Experts of a small language model: width 160, 32 experts in each of 5 layers.
Below are experts of layer 3 (counted from 0) of a mixture-of-experts language model. Rows are named router (the router's row for the expert), up (a neuron's input weights, with its number), down (a neuron's output weights, with its number) and show model dimensions 0-159. Each number is 128 + 32 x the weight over its row's rms, rounded and kept within 0 to 255.
Before each expert's rows: "comes before" lists some tokens at least twice as common just after its tokens as in all text; "mostly gets" lists some tokens that are sent to it at least half of the time. This comes from a sample of Wikipedia text that the model never trained on. Tokens count by the router's weight.

# expert 24
comes before: "| ", "|", "0 ", "1 ", "2 ", "3 "
mostly gets: "th", "nd ", "eth", "rd ", "auth", "th "
router [128  94 119 128 157 112 116 144 148 111 136  69  61 123 129 184 124  80 150 141 118  89 125 143 110 163 155 136 121 105 172 170 173 170 134 173 196 102 129 124  97 255 122 131 106 116 146 116  94 149 140  98 159 168  83  84 193 101 146 121  81 143 138 124 132 180 120 105  88 116 171  85 113 127  91 142 134  89 138 142  98 124 112 164 121 124 117 112 124 106 111 109 134 125 147 122 138 152 114 112 131 123 154 156 124 211 106  63  68  74 150 147  69 108 151 149 152  50 130 223 128 179 135 130 137 179 125 114 112  98 152 103 141 128 128 128 166 141 119  87 127  84  82 117 179 145  44 106 110 159 145 100 128 110 104 117 139 164 163 121]
up0 [151  79  94 147  76 163 147 169 141  94 139 111 166  93 146 170 142 178 107  83 129 164 150 151 152 102 128 132 115  61 167 134 127 114 125 115 137 161 155 106 198 192  84 117 122  73 151 144  97 142 122 162 130 128 133 142 131 127  80 174 183 133  67 121 143 167  63 151 151 117 113 147 118 142 114 133 137 138 135  89  73 136 180  96 117 128 132 131 145  85 126  95 173 101 211  76 118  77 122  97 133  89 140 165 108 119 194  80 180  90 143 124 104 125 103 143  69  97 103 184 146 122 146 143 172 143 139 193 127  82 119 126 149 134 124 172  86 144  99  95  88 110 113 152 112 142 103 155 120 171 181 155  68  76 122 162 113 117  66  79]
down0 [153 148 136 149 106 174 108 203 127 127 188 143 120  62  57 166  83 168 145 155 205 137  81 164 196 110 144 103  58 120  89 172 156 110 152 125 141 184  67 119 104 111 144 104  99 148 139  62 122  84 143 136 139 120 140  86 116 150 129 121 101 122 116 104  97 134 152 123  88 101  84 117  96 106  66 101 156 130  83 140 105 129 117 148 179 140 118 115  59  98 174 152  84 149 142  90 158 153  95 116 135 116 141 129 141 141 117 109 177  93 160  56 161 120 122 111  62  89 120 156 154 138 117 153 159  82 162 196 161 129 113  99  95 125 152 155 103 140 163 164 135 105  92 125 116 148  80  77 132 100 173 106 126 115 139 186 114 129  95 115]
up1 [142  95 121 143 113 190  80 106 165 179 107 161  92 145 154  56 115 122 141 132 129 174 153 156 144 161 156 186 159 104 148 205 166 183 113 159 162 144 123  94 113 145 106  80 158 146 119 139  93 138 124 118 168 134  73 146 167 129  77 125 133 175  98 109  96 152  31 130 149  90 128 149  99 207 119  85 124  96  98  71 150 131 136 161 146  91 134 135 234  91 116  91 153 127 177  95  92 160 106 144  99 126 118 113 142 155 138  51 143 122 158  93 162 184 127 167 156 131 153 106 109 149 111 144 173 117 120 132 182 134 156  94 115 155 135 157 111 110 122 127 210  95 156  98 128  85 149 129 115 110 101 100 111 132 153 119 147 100 111 105]
down1 [ 95 124 133 118 163 123 177  25 130  88 116 142 124 181  86 160 124 157 105 119 165  77  90 147 158 105  97 131 201 114 116 170 111 136 110 110 118 169 244 173 116 120 141 180 120 114 107 149 212  68 165  91 120 122 135 149 127 153  83  95 138 135 179 113 161  91  99 119 120 101 110  94 153 157 146 125 158 126 182 131 146 155 111 117 139  97 126 108 160 146 114 153 134  52 141 157 113 122  76 133 144 131 139  82 147 127 150 142  79 138 191  98 182  91 155 157 162 159 157 117 137 130 129 108 112 132 129 165  73 149 144 159 113  86 127 135 119 128 128 149  93 118 156  99 112 176 164 118  72 143 164 176 156  66 103  79 127 138 104  73]
up2 [183  89 151 116 148 113 138 161 173 158 101 105 130 171 127 151 138 144 118  98 151 165 159 147  80 164 159 131 102  65 142 153  57 121 174 120 111 131 163  89 119  93 135  87 149 143  94 144  79 129 107 149 149  80 155 132  73 131 133 165 194 134 128 146 153 150  95 121 127 152 180 123  99 127 136 107 111  63 105  71 122 114 138 151 110 169 159 149 142 112 171 120 178 105 102 165 123 100 116 210 113 159 125 148  77  74  78  68 174 105 134 144 183 131 166 115 142 162  92  80 123  88 182 131 183 126 130 187  84 106  98 124 143 132 155 141  88 138  97 156 199  78 152 156 155 158 136 161 121 156  87 170 180 133 112 152  82  73 128 133]
down2 [126 152 121 156  76 158 155 124 181 149 127 116 122 136 119 144 131 190 222 152 142 148 196 133 118  92 118 187 132 218 151 135 156  95 110 129  82 162 128 127 202 146 111 105 166 132 103 113 102  95 120 114 104 126 129  82 165  84  86 144 133 106  90 152  39 109  86 130 149 173  69 133  95 124  98  72 104 122 110 129 135 142  90 114 160 125 122 100  67  70 112 167  84 153 136 168 123 118  92 110 140 115 170 150 162 126 158  95 173 150  86 132 176 116 109 153 110 123 139  97  90 139 204  73 103 152 140  85  72 153 116 154 104 133 133 174 137 109 121 142 106 127 157 159 129 174 129  88 185 103 109 133 144  55 132 130 163 134 157 115]

# expert 1
comes before: "| ", "of ", "(", "\"", "0", "H"
mostly gets: "An ", "Lee ", "ady ", "One ", "ang ", "an "
router [129 198 104 127 124 157 157 126 129 133 126 146 102  60 141 187 141 138 135 144 139 151 139 133 123  62 136 124 122 123  53 120 134 126 105  50 146  93 144 117 124 123 151 158 137 106  63 153 116 137 127 115 159 253 135 110 188  88 134 156  98 117 128 102 149 106 175 157 136 115 137  74 116 134 129 114 138 124 159 137 146 125  84  56 138 179 179 144 137 120 115 174 122  97 178 106 123 182 149 131 168 165 187  95 123 103 102 124 117 117 159 148  91  88 132 133 120 135 110 155 110 142 137 151 135 110 107  58 136  57  89 126 118 212  98 160 109 134 102 144 113 156 107 117 126 130 107  87 121 182 153  76 178 125  36 142 144 183 121 157]
up0 [172  95  90 110 117 176 140 123 167 166 127 209 159 130 199 154 135 129 117 118 138  95 132 129 124 131 127 133 181 136 148  63 115 127 192 149 120 149 140 137  86 120  82  84 112 119 102 130 144 120 121 105 133 145 119 151 198  71 128 148 130 150  92  76 169  87 136 155 166 104 159 114 100 143 152 184 166 159 137 106  90 196 167 141 133 115 113 167 158  78 154  99 156 107 131 107 173 112 176 156 159 136 141 169  97 102 164  79 107 184 157 118 176 131 157 133 123  91  65 157 133 130  74 185 161 130 113 169 149 110  78 142 144 182 180 120 128 151  77 115 103 180 136  63  62 141 175 104 146 127 113 149 128 100 122 165 178  85 144 152]
down0 [114 108  71 176 155  96 140  91 161  86  80 132 147 101 102  96 128 152 129  94 138 204 187 141 137  54 137 113 131 163 122 189 116 145 163 105 121 162 128  93 114  87 131  67 129 139 127 119 132 153 148  96 123 119 146 141 125 141 126 122 178 125  99 157 102 134 100 128 148  96 135 126 148  92 131  82 139 129 145 163 139 114  85  90  91 179 113  78 131 144 177 112 158  66 146 134 197  96  68 119 116 113  63 133 163 180 113 120 108 103  95 140 148 169 158 155 146 186  86 138 156 131 126 109 138 101 200 138 143 146 146  48 160 175 122 122 188 170  84 159 138  96  88 142 202 173 168 141 162 129 102 177 187 120 150 112 112 100 163  98]
up1 [110 117 124  90 127 139 159 132 159 129 104 101 178 145 141 121 115 147 155  96 136 121 129 181 144  89 145 180  86 121 176 149  91 151 132  87 133 187 199 139 153 152 137  98 107  60 129 152  98 182 117  94  97 166 101 165 104 145  88 131 112 173 115 104 148 164 108  90 171 139 148 107 108 115 123 145 150 157 138 144  70 144  71 139 106 191 150 145 155 115 140 151 156 177 119 205 137 144 158 158 165 151 149 112  47 107 140 163  65  92 130 199 109 129 138  99 175 120 120 169 188 128 123 115 126 132 133 130 157 122 172  31 151 160 176 150  76 182 152 100 163 122 125 113 100 111 168  96 140 162  93 161 128 115  68 103 114  74  88 136]
down1 [ 94 139 131 140 130  92 112 117 138 143 117 120 173 158  98 131 189 150 112 166 112 139 147 105 156 129 159  94 111 101 104 146  76 173  90 122  74 115  63 167 117 193 144 132  62 138 153  95 133 124  91 145 115 126 129 143  50 148 108 157 132 148 188 146 132 141 144 139 136 182 218 120 135  99 157 147 118 141 125 173 117 101  85  80 172 136 125 114  89 112 158  59 125 139 114 142 161 127 196 181 116 117 157 105 136  99  84  92 147 118 170 163 107 123 148  89 129 136  32 141 159 101 135 123 105 130 109  76 130 144 169 175 140 129 164  79 144 133 118 116  90 133 198 144 168 188 108 163 177 137 100 135  31 110 173 138 141 135 152 142]
up2 [158 131 144 117  96 130  93  85  98 142 103 145 141 113 172 140  81 154 170 147 121  29 138 135 117 174 178 165  67 100 241  94  75 191  55  75 121 116 137 116 187 136 134 118 129 116  97 175 104 166 118 112 202 100 173  96 136 144 148 119 112 132  91 104 109 134 127 204 162 145 183 103 101 162 113 103 140 114 123 123 165 111 103 106 114 151  51 145 113 129 128 134 135 116 137 107 127  98 139 154 140 123 119 150 129  81 121 145 175 151 159 110 188 183  97 125 135 128 175 214 109 102  79 130 139 123 134 150 125 168 128 105 141 123 160 142 136 138 119 114 125 144 133 157  99 138  80 126 162 143 128 148 159  85 160 123 172  61 112  90]
down2 [ 88  87 115 123 128 149 170 111 123 110 102 124 114  91 142 122  98 185 140  79 116 105  83 110 121 127  92 131  72 117 130 147  37 196 180 131 128 113 167 138 149  97 125 102 150 121 122 154 150 179 146  82 140 185 100  90 116 108 136 115 149  87 172 159  76 112  99 145 170 161 131 139 139 114 152  97 152 167  96 114 169  94 144 135 150 165  79 118 184 126 125 132 144  61 103 136 122 132 132 148 193 169 145 160 168  69  59 120 133 134 131 101 140  77 139 104 140 125  56  91  89  96 130  98 102 186 139 104  94 193 156 154 119 139 112 136 202  87  84 112 169 198  87 164 126 119 155 105 107 116  93 127 170 113 136 139 102 160 124  63]

# expert 7
comes before: "\n", "(", "|", "\n\n", "s ", ") "
mostly gets: "km ", "months ", "sq ", "million ", "kg ", "years "
router [108 125  69  97 131 102 116 120 136  68 105 104  89 111 157 107 105 132 117 129 130  82 123 163 126 192 122  85 205 137 177 150 139 108 173  79 118 110 123 146  80 112 132 117 157 124 132  90 101 121 128  95 114 156 136  82 190 130 157 174 133 146 113 114 115 139 109 170 129 147 128 171  95 139 104 220 103  53 140 120 100 150 134 187 123 124 162 118 169 138 128 110 142  83 102 168 128 176 120 153 106 125 137 141 114 111 141 119 101  78 123 155 106 126 159 140 180  89 121 220 131  98 131 139 137 124 126  93 153  97 106 175 146 199 105  76  91 126 113 143 170  52 123 125  76 110  77  85 146 155 137 137 103  67 103 149 104 206 204 134]
up0 [125  73  94 122 154 169  73 127 161 123 115 152 118 132 130  78 138 138 150  55 137 136 130 192 104 145 129  98 124 122 132 150  85  89 174 184 178 165 146  85 149 114  99  88 140 119 171 168  94 112 135 152  85 159  73 127 132  98 153 100 163 140 143 140 148 121  99 128 164 147 129  93  96 120 143 140 144 117 113 105 151 132 107 140  99  81 159 115 117 103 137 141 151 164 168  62 203 113 122 170 123 125 128 180  74 158 187 129 172 110 120 220  79  95 136 166 148 134  95  80 123 103 123 190 150 163 139 104 168 127 145 137 121 151 118 105 135 105 101 108 194  86 201  87 142 154 138 139 151 107 174  45 135 154  94  53 153 147 139 101]
down0 [124 103 124 158 151 116 136 146 126 124 116 150  95 135 158 152 100 164 152 159 137  74 180 147 122  80 114 106 149  90 132 178 146 182 123 161 129  85  99 154 131 133  87 118 152 103 140 118  93 116  80 102 101 121 132 120 155 102 129  75 180 143 138 123 134  82 141 132 173  90 142  97  63  75 122 148 186 143  89 150 103 114 156 131 159  88 123 169 189  71 181 151 104 187 121 121 137 178 113 103 177 138  59 134 126 149  54 150  80 178 149 209 170 184  99  94 104 101 116 106 141  96 183 156  96 192 122  66 158 120 148  74 128 146 186 124 108 147 128 161  99 141  87 163 164 124 160 101  92 168 172 130  99  99 130 124 114 101 102 141]
up1 [128 100 139 120 163 113  61  58 153 122 114 130 132 154 190 159 128  61 116 124 112 152 132 180 120 113 148  69 154 123  92  91  82  84 177 138  94 151 138  87 129 172 122 112 118  93 116 117  54 181 105 132 157 120 105 136 105  76 129 165 183 123  57 138  57 153 146 154 138 148 172 163  92 173 125 130 141 103 128  87 181 164 111 172 128 118 119 140 113 106 148 125 181 137 112 165 141 159  98 118 119 150 150 119 124 102 120 195 183 116 188 165  88 127 158 128 141  80  98 127  95 174 101 142 134 118 200  77 133 172 171 172 181 167  93 170 149 121 126 113  91 130 107 130 167  88  95 107  97 157 109 110 115  76 111 150  89 157 142  98]
down1 [129 130 190 101 116 145 122 171 143 116 155 156 167 123 128 151 109  96 147 114 133  89  87 162 139 115 101 115 150 121 134 132 143 147 143 207 131 136  98 122  59 103 121 119 172 153 162 125 129 136 128 181  95 102 155  80 159 128 172 187  78  72  78  98 182 140 144 136 111 107 135  55 126 111 174 208 150  90 110 144  84 110 139 136 132  95 157 146 193 139 129 166 158 151  94 139 167 118 131 181 122  54 176 132 118  90 141 109 129 222 118 171  87  94 161  80 140 112 124 159 135 104  91  78  78  90 144 118 137 166 152 130 177 116 115  87 111 116  84 160 124 156  65 118 155 108 127 138 120 170  97 124 125  91 132  82 204 133 139 154]
up2 [160  75 140 146 133  73 116 129 170 123 120  97 169 150 113 131  85 139 145  72 121 140 168 167 162 119 127 130 145 112 139 128 184 150 108 159 169 130 163 171 138 189 145 125  82  87 103 135 130 185 138 224 116  82 128 125  92 130 107  93 153 136 105 106 140 161 148 150 129 122  76 127 119 187  89 130 132 134 151  94 138 142 101  74 118 178 149 156  93 118 153  92 110 138 151 100 208 106  96 191 174 156 170  89 136  41 115 124 153  79 179 163 134 138 117 178 123 125 127 156 130 109 100 135 152 141 189 184 153 154  99 153 168 143 141 128 153 206  98  74  99 103 134 118 128 104 105  84 146 138 137 174 145 121 145 112  80  42 114 132]
down2 [124 105 117 168  98 143 150  80 163 144 161 154 109 147 110 103 140 184 112  86 139 176  91 119 117 147 138 113 135 116 105 131 126 172 135 102 142 165  67  46 131  97 160 122 101  65  83 160 161 154 129  65 145 134 147 107 101 102 113 118 170 204 134  82  95 112 150 134 129 149 170 161 170 108 180  93 168 153 112 152  80 131 167 187  91  95  80 120  98 167 112 122 158 163 188 130 110 156 146 156 137 103 112 147 165 171  84 100 164  97 102  88 125 103 190 127 112 104 158 111  94  93 122 161 126 152 126 127  75 122 161  59 119 103 199 135 199 103 102  81 162 191 173 131  90 121  83 132 139  82 149 111 156 168 137 106 128 118 129 143]